config = dict(
    n_experts=256,
    router_z_loss=0.001,
    norm_eps=1e-05,
    dataset='wikipedia_en',
)
Below are experts of layer 4 (counted from 0) of a mixture-of-experts language model. Rows are named router (the router's row for the expert) and show model dimensions 0-127. Each number is 50 + 10 x the weight over its row's rms, rounded and kept within 0 to 99.
After each expert's rows: a language model's description of what the expert responds to. This comes from a sample of Wikipedia text that the model never trained on.

# expert 31
router:43 41 40 66 58 57 38 60 55 63 60 43 61 39 32 38 51 57 39 54 45 43 34 39 46 37 53 38 60 39 39 43 56 47 67 59 51 71 40 51 60 62 67 55 60 43 63 65 39 52 50 56 51 43 63 39 59 62 42 50 52 35 61 35 64 53 62 49 64 51 63 40 45 63 34 40 66 47 62 38 59 40 49 68 58 39 32 39 52 48 63 60 62 57 42 64 49 43 60 62 42 49 51 45 44 37 49 56 46 55 64 40 39 55 37 58 62 57 39 39 49 39 58 39 68 52 52 46
"and", "but", "However", "was", "would", "also" linking names or clauses in narrative prose, e.g. "Tono and Sharon fall", "Lionsgate announced".

# expert 52
router:50 48 45 62 61 54 33 48 60 47 58 44 69 60 47 56 53 48 26 55 51 48 49 53 31 56 27 38 70 52 49 36 59 78 54 52 41 42 47 52 46 67 54 58 30 45 51 51 45 72 62 52 66 45 74 50 57 64 50 52 47 41 53 54 48 42 52 59 52 64 53 45 39 52 48 51 60 72 61 49 51 37 53 61 53 60 68 54 63 41 50 55 52 61 29 61 39 45 52 51 51 52 60 49 41 44 56 61 46 51 65 43 53 63 58 61 51 61 49 28 55 35 51 48 50 69 62 54
Consonant-cluster fragments inside words and names, like p, th, ap, comp, mp, as in Rhythm, courthouse, Chapbook.

# expert 28
router:50 42 39 62 57 55 41 62 55 64 60 43 59 44 35 38 48 56 34 55 43 44 35 41 44 43 45 37 57 40 37 46 52 50 69 58 50 75 43 53 57 58 74 57 68 43 61 65 37 50 51 53 53 41 66 43 60 62 42 46 46 35 62 44 64 54 59 51 64 48 62 42 42 63 35 43 64 42 61 42 59 42 51 69 61 40 32 38 53 48 64 52 64 56 42 62 50 41 57 63 45 53 40 47 43 41 48 54 48 60 65 40 39 54 40 55 61 59 40 37 47 36 56 38 71 54 52 46
Line breaks ending infobox or taxonomy list items, periods, degree signs, and two-digit numbers inside tables and climate data, such as 69, °N.

# expert 54
router:41 41 39 64 56 55 40 60 53 61 59 44 59 41 33 39 47 58 36 52 48 43 34 38 48 40 50 38 55 41 38 45 52 51 68 60 47 76 38 51 56 57 70 56 64 43 64 66 40 48 51 58 50 42 63 39 61 59 42 50 47 35 61 40 65 52 58 48 64 49 60 39 48 63 37 45 67 46 60 39 58 42 50 67 59 40 37 39 53 47 65 57 65 60 41 65 51 41 56 62 43 51 41 48 43 41 53 52 48 56 63 40 39 57 43 57 63 58 37 35 54 36 59 32 68 52 49 41
Standalone numbers and spaces before numbers in tables, coordinates and dates, such as 18, 17, 43, plus L for losses.

# expert 51
router:45 42 39 64 56 55 36 58 56 63 61 41 60 42 35 37 45 59 37 54 41 43 35 39 46 40 53 39 56 40 38 44 52 48 68 62 54 70 41 52 58 58 68 54 63 46 64 66 38 52 51 56 49 42 63 40 62 63 40 51 46 36 62 40 63 55 57 54 61 49 62 39 46 63 36 41 65 44 60 40 58 40 51 68 59 37 30 40 53 46 65 54 66 59 42 64 48 43 55 63 41 51 47 48 40 40 47 58 47 58 64 40 40 57 39 60 63 58 39 40 52 36 59 37 68 51 53 49
Auxiliaries and prepositions at clause openings: was, were, been after subjects; In, After, For at sentence start; Genus labels.

# expert 38
router:71 46 51 49 48 53 41 62 72 53 50 38 55 38 47 29 46 70 47 60 54 54 47 61 43 70 52 42 48 53 46 51 61 58 73 63 50 42 42 56 50 57 56 62 59 48 58 54 48 68 53 40 43 31 53 36 55 51 35 54 47 33 54 60 57 47 58 65 46 47 54 41 47 54 39 54 56 53 53 46 58 19 70 55 44 69 65 41 43 47 75 43 58 55 44 50 44 41 56 53 58 67 60 42 40 59 36 55 72 50 45 44 41 63 50 46 54 65 64 50 48 54 59 60 55 45 50 59
Suffix pieces that finish a word after a stem fragment, like -ost in almost, -ided, -ized, -es, -ing.

# expert 13
router:43 42 40 65 57 56 39 61 51 64 57 42 61 46 32 37 50 57 37 54 44 44 33 38 47 38 47 35 56 43 36 43 52 50 65 62 48 72 39 50 59 61 70 56 61 45 63 66 44 50 53 56 56 42 62 39 61 62 47 47 46 33 61 41 69 51 59 48 64 49 63 41 46 64 35 42 67 47 61 40 56 41 51 67 58 43 33 38 53 51 66 58 65 58 42 63 50 42 55 64 45 49 51 46 41 40 48 53 50 61 63 43 38 56 39 56 63 57 41 36 48 39 56 39 70 50 55 47
Opening parentheses, slashes, en dashes, colons and pipes in data lists and tables, e.g. "180 lb (82 kg)", "2009–2014: club / 42".

# expert 27
router:45 41 39 62 54 55 36 59 57 62 62 43 62 39 35 37 46 57 35 55 43 42 34 40 49 41 45 40 59 41 35 45 51 47 67 60 49 69 38 51 59 61 72 56 61 41 63 65 38 52 52 56 52 42 63 39 58 62 44 52 48 32 60 41 68 52 60 53 63 52 64 41 46 62 34 43 67 48 62 40 58 40 51 70 59 43 31 41 53 45 63 57 65 59 43 65 52 42 55 62 45 48 44 51 43 40 50 54 45 59 65 41 39 56 40 59 63 59 38 37 49 38 57 41 68 52 50 47
Century digits 19 in dates after month names, and two-digit numbers 41–47 in tables, chart positions and counts.

# expert 60
router:45 41 41 65 56 57 36 60 58 65 61 42 62 37 33 36 46 59 38 55 41 42 34 36 47 37 51 39 57 40 34 43 54 50 68 56 52 73 42 55 57 61 64 56 57 44 63 67 39 56 55 55 56 40 62 40 63 61 49 48 50 37 58 35 65 54 57 49 62 52 64 39 43 63 36 42 66 48 59 41 58 39 49 68 57 45 34 40 48 52 63 55 63 60 42 65 49 43 57 63 47 50 49 46 42 38 59 59 45 57 63 41 41 54 40 59 63 56 38 37 52 37 59 35 67 52 53 44
Commas after place names or nouns in lists of countries, villages or metals, plus mid-word pieces in foreign names.

# expert 39
router:45 42 41 64 59 56 40 60 58 65 59 42 60 40 32 37 46 60 37 53 44 41 34 41 46 41 49 40 59 38 37 41 53 50 65 61 47 72 41 55 56 60 67 57 53 40 64 67 35 57 53 54 54 40 64 39 60 62 44 44 49 37 62 40 61 54 61 48 63 52 62 38 45 61 38 40 67 48 61 40 58 39 54 69 59 41 29 38 46 47 66 56 63 59 42 63 48 43 58 62 46 46 45 48 43 39 45 54 47 53 62 39 39 56 42 56 62 57 36 35 52 35 60 45 68 53 50 46
First names and name parts such as John, Rich, Pat, Fran, the Johnson or York pieces in biographies, and nearby "was".

# expert 48
router:48 43 39 62 54 55 37 62 53 60 63 43 61 40 34 40 46 56 37 57 40 40 35 39 47 44 52 38 58 42 36 44 53 49 66 59 51 72 40 54 57 61 73 55 59 43 64 66 41 54 52 60 52 42 64 39 62 62 46 50 45 37 61 35 66 50 61 48 62 54 62 39 45 60 35 44 65 42 60 41 58 39 52 70 58 42 33 39 47 45 65 58 66 59 40 66 51 43 55 63 42 51 44 48 45 41 47 50 48 58 64 40 39 57 38 55 64 60 42 37 52 40 60 42 68 53 56 44
Capitalized words in awards and place tables, such as Best, Indian, California, and years or ranks opening table rows.

# expert 1
router:48 41 39 62 54 56 36 61 54 60 61 43 62 41 34 40 49 56 38 53 42 44 37 41 46 34 46 38 59 40 35 46 52 53 67 59 50 74 42 50 59 64 70 54 62 44 64 66 38 52 54 54 51 43 63 39 59 62 47 49 49 36 62 34 67 56 60 49 64 49 63 40 47 59 35 43 67 44 61 39 60 40 50 68 59 40 32 41 51 47 63 60 66 58 41 64 48 43 60 62 46 45 51 48 38 41 50 53 47 59 59 42 38 60 39 60 64 59 36 41 50 37 58 43 65 49 53 44
Mostly "and", "&", "by", "for" joining names, places or items, plus capital-letter pieces inside names such as Red Sox, Wolfsburg.

# expert 43
router:49 45 39 66 58 56 38 57 57 61 58 40 63 42 33 37 46 58 39 56 46 45 37 37 48 40 51 37 57 40 37 40 55 49 68 61 53 72 42 51 58 60 67 57 59 44 62 64 39 48 52 56 48 42 62 39 59 61 43 48 48 34 61 40 63 51 60 47 65 47 64 38 49 68 38 44 66 38 61 41 59 38 47 69 61 46 31 40 53 52 65 57 66 60 42 64 51 43 58 61 45 49 47 47 42 37 48 51 51 57 62 39 38 58 46 56 63 58 39 36 51 36 57 35 67 51 48 45
Lowercase word-initial pieces and short prepositions in running prose, such as un, leg, reg, sup, in, app, as in legal, appointed.

# expert 11
router:48 42 40 57 57 56 36 61 53 60 58 41 61 43 35 37 48 57 38 52 43 42 34 42 46 39 52 37 57 41 38 45 47 46 70 61 49 69 40 51 60 61 73 53 59 44 64 67 42 54 51 55 54 43 63 42 62 63 47 52 52 35 61 38 63 58 57 47 64 42 65 40 45 63 37 39 66 45 63 37 58 39 54 66 55 46 30 40 51 47 66 52 61 59 42 66 48 42 60 61 43 49 43 41 40 38 46 52 53 58 65 42 36 55 40 58 64 59 42 39 47 38 56 38 70 53 48 42
Inner pieces of personal and place names, like Woo, Maryland, Mušović, plus month names in dates and "of" in institution names.

# expert 33
router:47 44 39 61 55 55 38 60 56 64 60 39 61 42 37 38 47 59 37 55 40 40 34 40 49 40 49 39 57 40 33 43 54 46 68 61 50 70 41 54 59 59 72 58 63 45 62 63 39 52 51 58 49 40 66 40 61 61 43 50 47 34 58 40 68 53 60 49 64 51 62 42 45 62 36 44 68 45 61 43 59 41 50 70 58 41 30 41 53 47 64 58 63 57 41 64 51 41 57 63 45 50 43 48 42 37 51 50 46 57 62 41 39 53 40 58 64 59 41 36 48 38 56 40 67 57 54 44
Numbers around 38–45 in statistics tables, en dashes, plus and minus signs, and "et" in taxonomic authorities like Li et al.

# expert 22
router:44 42 40 64 60 57 37 54 63 61 65 39 60 42 31 36 46 58 40 56 38 41 36 38 47 37 54 41 57 43 35 42 50 50 68 59 53 70 40 54 55 61 69 58 59 45 62 66 37 55 54 60 53 41 63 41 60 59 43 48 49 37 60 38 65 57 58 52 63 51 63 38 42 64 36 44 68 46 60 41 60 41 53 68 60 46 36 40 53 49 62 53 65 60 42 64 53 43 55 62 46 49 45 48 42 38 52 60 46 59 60 40 37 55 41 57 65 59 40 38 45 38 59 39 69 48 52 48
Sentence-level function words in prose such as was, is, were, a, plus commas and verb-start pieces like comp, all.

# expert 14
router:45 50 34 68 55 60 54 54 50 54 57 40 53 42 35 42 50 55 50 60 31 40 42 37 51 46 64 49 50 40 42 37 55 45 47 50 50 39 49 40 82 51 51 61 45 47 61 54 52 55 62 35 53 46 59 52 45 42 38 52 55 40 44 31 56 64 51 50 72 57 62 44 51 46 46 53 52 46 51 50 60 38 48 54 59 54 33 35 61 58 56 45 54 63 50 47 60 50 62 60 48 58 69 15 45 56 53 58 46 53 58 30 42 70 51 71 49 55 62 35 37 48 54 52 62 48 22 52
Function words opening a clause or infinitive mid-sentence, such as to, that, which, who, not, also, and commas.

# expert 23
router:49 41 39 62 56 59 38 59 56 61 61 41 61 39 35 36 50 54 38 55 39 41 34 38 46 38 49 38 56 43 35 42 52 47 68 62 45 75 39 54 59 59 67 58 58 48 65 67 40 57 52 56 56 41 64 40 63 62 46 49 44 37 64 35 65 54 60 49 61 52 64 39 44 63 36 44 66 43 62 40 56 41 52 69 59 40 38 41 51 48 63 52 65 59 43 67 49 45 54 62 44 45 46 48 44 39 48 54 53 56 64 39 38 58 44 56 65 57 40 38 44 41 60 40 68 51 54 46
First capital of foreign or unusual names, such as Islamic, Israel, Yusuf, Hermanas, plus pieces of Chinese and Japanese characters.

# expert 6
router:45 41 40 67 55 59 39 57 59 63 60 41 63 44 31 40 46 57 40 55 45 40 35 43 46 40 49 38 55 41 34 43 51 48 68 61 51 71 40 56 57 61 67 54 58 47 61 67 39 55 51 54 52 42 62 42 59 59 42 51 46 37 59 38 62 55 60 50 64 55 63 41 43 64 39 41 69 44 61 40 58 40 52 71 61 42 32 40 56 49 65 50 64 59 42 64 51 39 60 64 44 44 43 52 44 38 48 55 44 61 62 40 40 57 43 53 66 58 42 36 50 37 57 36 67 54 57 42
First pieces of words split by tokenizing, after the, a or his, such as rep-utation, F-ree, New York, February 19.

# expert 8
router:43 44 40 64 57 57 38 58 56 62 60 40 63 42 32 39 48 57 36 52 43 42 34 42 49 39 45 37 56 42 35 41 46 50 70 60 48 72 39 54 59 58 67 59 59 44 61 65 38 53 52 53 52 40 62 39 61 60 44 46 45 33 60 41 66 55 59 49 65 48 63 41 45 63 37 44 67 43 60 41 59 39 51 68 60 39 36 39 52 49 66 54 62 60 42 65 51 40 58 63 43 50 48 46 42 40 46 52 49 58 62 39 38 57 42 58 61 56 38 37 52 34 56 37 70 53 51 42
Word-start pieces of request, protect, require, criticize, support, plus before, used after the, a or an in prose.

# expert 40
router:47 44 40 62 58 57 39 58 53 61 61 42 62 41 34 39 45 58 37 56 42 44 33 38 47 37 54 37 56 43 35 45 54 52 63 61 50 73 40 50 60 59 71 56 60 44 62 66 39 50 53 56 52 43 62 40 61 58 43 46 47 33 61 38 67 57 60 49 62 48 62 40 43 63 36 42 68 50 59 39 61 39 49 70 61 44 32 39 53 45 64 59 65 59 41 65 55 42 58 63 45 45 44 47 43 40 50 61 48 58 61 41 41 57 42 54 64 57 40 38 52 35 55 43 69 50 51 43
Common nouns like company, club, film, ship, pronouns he and she, and blank table cells before numbers.

# expert 25
router:68 37 46 54 45 62 41 60 60 56 55 44 51 41 51 50 50 51 40 59 42 54 43 46 62 52 51 46 73 56 45 40 63 50 44 49 45 44 51 68 58 44 53 58 27 53 43 55 30 55 47 43 66 45 56 52 61 52 53 35 58 53 63 39 55 62 54 61 43 44 62 49 36 40 44 37 52 51 72 38 45 34 62 53 56 42 27 43 59 41 44 32 52 62 50 70 38 30 47 54 36 57 59 43 56 51 35 62 67 85 48 50 37 46 41 55 59 44 50 45 41 44 46 61 56 59 53 48
Short word pieces with a vowel, such as O, I, ou, ab, ap, often mid-word after a capital, as in COSPAR, macOS, Division I.

# expert 2
router:50 42 39 64 52 56 37 59 56 63 63 42 62 41 35 38 49 58 35 53 44 42 34 44 48 36 51 37 59 40 35 43 54 48 64 60 52 72 40 49 60 60 70 56 61 47 63 62 39 52 51 57 49 42 66 41 60 61 46 45 46 36 61 38 66 55 56 51 64 48 64 42 46 63 35 43 66 43 58 40 60 41 49 70 57 44 31 39 53 47 65 54 64 60 40 62 48 43 60 65 45 48 49 46 43 41 51 55 46 59 65 41 41 57 39 57 64 57 38 37 49 35 59 42 70 51 54 45
Prepositions and linking words after verbs or participles, mostly before an article, such as with, by, in, from, ab(oard).

# expert 45
router:48 41 40 65 58 57 37 58 61 62 60 42 61 46 29 40 50 57 37 56 40 43 35 35 45 40 49 40 55 41 37 40 50 52 66 59 51 72 40 52 59 59 64 56 58 42 62 66 41 56 49 57 55 40 64 39 64 62 41 49 45 37 64 42 66 50 60 49 62 50 62 37 44 65 40 42 67 44 58 42 60 38 50 69 62 40 33 40 54 49 63 57 67 56 42 64 47 43 54 62 43 49 46 51 43 38 52 51 47 61 64 39 43 57 41 55 63 57 41 36 51 35 56 36 67 55 55 46
Bare space tokens before numbers, especially years 19xx/20xx, plus capitalized adjective openers like National, Art, London, Indian, De.

# expert 50
router:44 42 39 61 59 55 37 58 56 65 62 42 61 46 33 38 41 56 35 54 48 45 34 44 44 40 48 38 55 39 34 44 50 45 63 60 50 73 39 53 59 63 76 56 58 44 64 64 39 53 53 55 51 43 63 40 63 63 44 48 48 34 61 38 66 55 59 49 63 51 63 39 42 63 36 44 65 48 62 40 55 38 49 69 59 43 36 41 51 45 62 53 64 61 41 65 52 42 59 62 46 47 47 46 44 41 51 50 54 60 59 39 34 57 39 58 63 59 42 39 52 38 60 38 67 51 51 51
Noun-forming endings like -ity, -ment, -ician and words State, County, District, common in US election and political text.

# expert 21
router:45 43 38 69 56 56 37 57 54 64 62 43 60 40 33 37 43 56 38 56 46 42 35 39 41 42 49 38 59 43 36 41 49 50 67 59 46 74 38 58 55 59 70 57 55 40 59 65 41 56 52 57 52 43 62 40 60 61 43 44 49 31 63 37 65 53 59 52 61 50 62 39 42 64 35 40 68 43 59 41 58 40 54 68 60 46 35 42 51 49 62 54 64 59 42 67 48 43 56 64 41 48 47 49 40 42 47 50 47 58 64 42 36 54 37 59 64 57 42 38 51 35 60 42 66 53 52 47
First pieces of words like sub, disc, ann, stud, Rep and "was", often in sports texts about teams, seasons, championships.

# expert 47
router:48 44 40 64 55 55 37 62 49 63 63 40 61 42 36 35 42 55 38 49 44 46 35 36 49 40 47 36 55 41 34 44 47 48 70 58 53 76 41 52 60 61 73 58 59 43 58 65 39 55 52 57 52 41 63 40 61 62 45 51 44 36 59 38 68 47 58 53 63 46 62 40 48 63 38 41 65 52 60 40 58 40 51 69 59 43 32 42 49 46 62 55 63 57 42 67 53 42 59 62 48 54 48 42 44 37 48 54 47 57 64 42 42 58 40 58 61 58 37 39 52 31 57 47 64 54 58 45
Thousands commas, pipes, semicolons and decimal points right after digits in statistical tables, plus million, percent signs and Australia.

# expert 16
router:72 43 46 55 48 57 51 64 52 49 66 28 58 56 46 29 45 67 49 61 50 44 49 42 48 62 53 47 59 39 47 38 60 55 45 63 49 46 45 68 54 49 54 63 57 52 72 56 42 67 42 40 51 58 71 43 46 46 28 41 41 41 67 62 56 57 74 57 46 58 57 39 39 45 46 50 50 52 57 48 53 36 54 53 44 52 58 46 45 27 70 46 49 62 47 52 36 49 55 61 53 61 50 45 32 59 46 55 60 52 52 47 45 70 49 62 53 62 69 49 58 60 58 43 48 48 41 76
Word-final inflectional and derivational endings completing verbs and nouns in running prose, such as ed, ing, ated, ised, ility.

# expert 19
router:47 41 40 67 51 58 37 56 52 66 62 41 61 43 32 38 47 60 37 55 44 43 33 37 46 39 52 40 59 42 37 44 52 48 68 61 52 70 38 53 60 59 64 57 59 43 62 67 40 52 54 58 52 41 62 40 60 63 44 49 43 36 59 39 67 54 58 48 62 53 61 41 43 64 34 45 66 48 61 41 59 43 50 70 61 37 34 39 49 49 63 59 65 60 41 67 51 43 58 65 45 48 48 49 44 39 50 49 48 59 63 41 42 54 42 59 64 58 40 37 49 40 56 39 69 53 55 47
"the" after sentence-opening "In", plus digits, years and month names starting date or rank cells in tables and infobox lines.

# expert 24
router:44 43 39 62 57 55 39 60 54 64 59 41 63 41 35 40 50 58 38 55 46 44 36 39 47 40 53 34 57 41 35 45 53 47 68 57 50 71 42 49 59 61 75 58 66 43 64 67 37 49 52 57 50 44 65 41 60 65 47 48 46 35 64 42 67 52 59 51 60 49 63 40 44 64 37 43 67 45 63 38 57 43 53 68 59 40 40 40 52 51 64 55 65 57 45 63 51 40 58 62 47 43 44 50 42 42 51 49 47 61 66 38 38 55 41 57 65 56 41 39 51 35 59 40 68 52 54 46
Opening parentheses, colons before translations, slashes and word endings in place and institution names, such as Kunstmuse-um, Japanese:, Zoromdougou (.

# expert 62
router:47 43 38 64 55 57 37 59 57 64 60 39 61 44 35 36 45 54 38 53 45 43 35 36 50 40 45 38 55 38 35 44 50 46 70 59 49 74 40 48 59 60 61 59 61 43 64 65 39 51 48 54 49 44 64 38 61 60 45 45 44 34 61 38 64 56 59 50 62 51 61 41 43 65 36 41 64 45 60 41 60 39 52 66 59 41 35 40 53 50 66 59 65 60 41 65 49 41 58 62 41 49 52 48 41 38 49 57 51 59 66 41 40 53 41 57 64 60 41 39 54 34 56 40 67 53 56 45
Word-initial pieces, often D or d, starting verbs and names, such as ass(ociate), ent(ered), D(arius), won, qu.

# expert 12
router:41 43 39 67 53 57 36 63 52 62 60 42 61 40 34 35 49 56 38 52 45 42 33 35 46 44 46 39 62 41 36 43 49 49 67 59 52 73 41 55 58 58 68 57 61 42 63 64 38 54 57 56 50 42 64 38 61 60 45 46 41 35 59 38 65 52 59 50 63 48 64 38 47 62 38 43 66 50 60 39 58 40 49 69 60 44 35 41 53 48 64 54 63 60 42 66 51 42 54 62 48 49 44 47 41 40 50 52 46 59 61 40 39 54 38 56 63 59 42 36 49 34 56 41 68 54 56 44
Pipe separators between table cells, plus semicolons and colons dividing list items or fields, such as "Released:" or "1998);".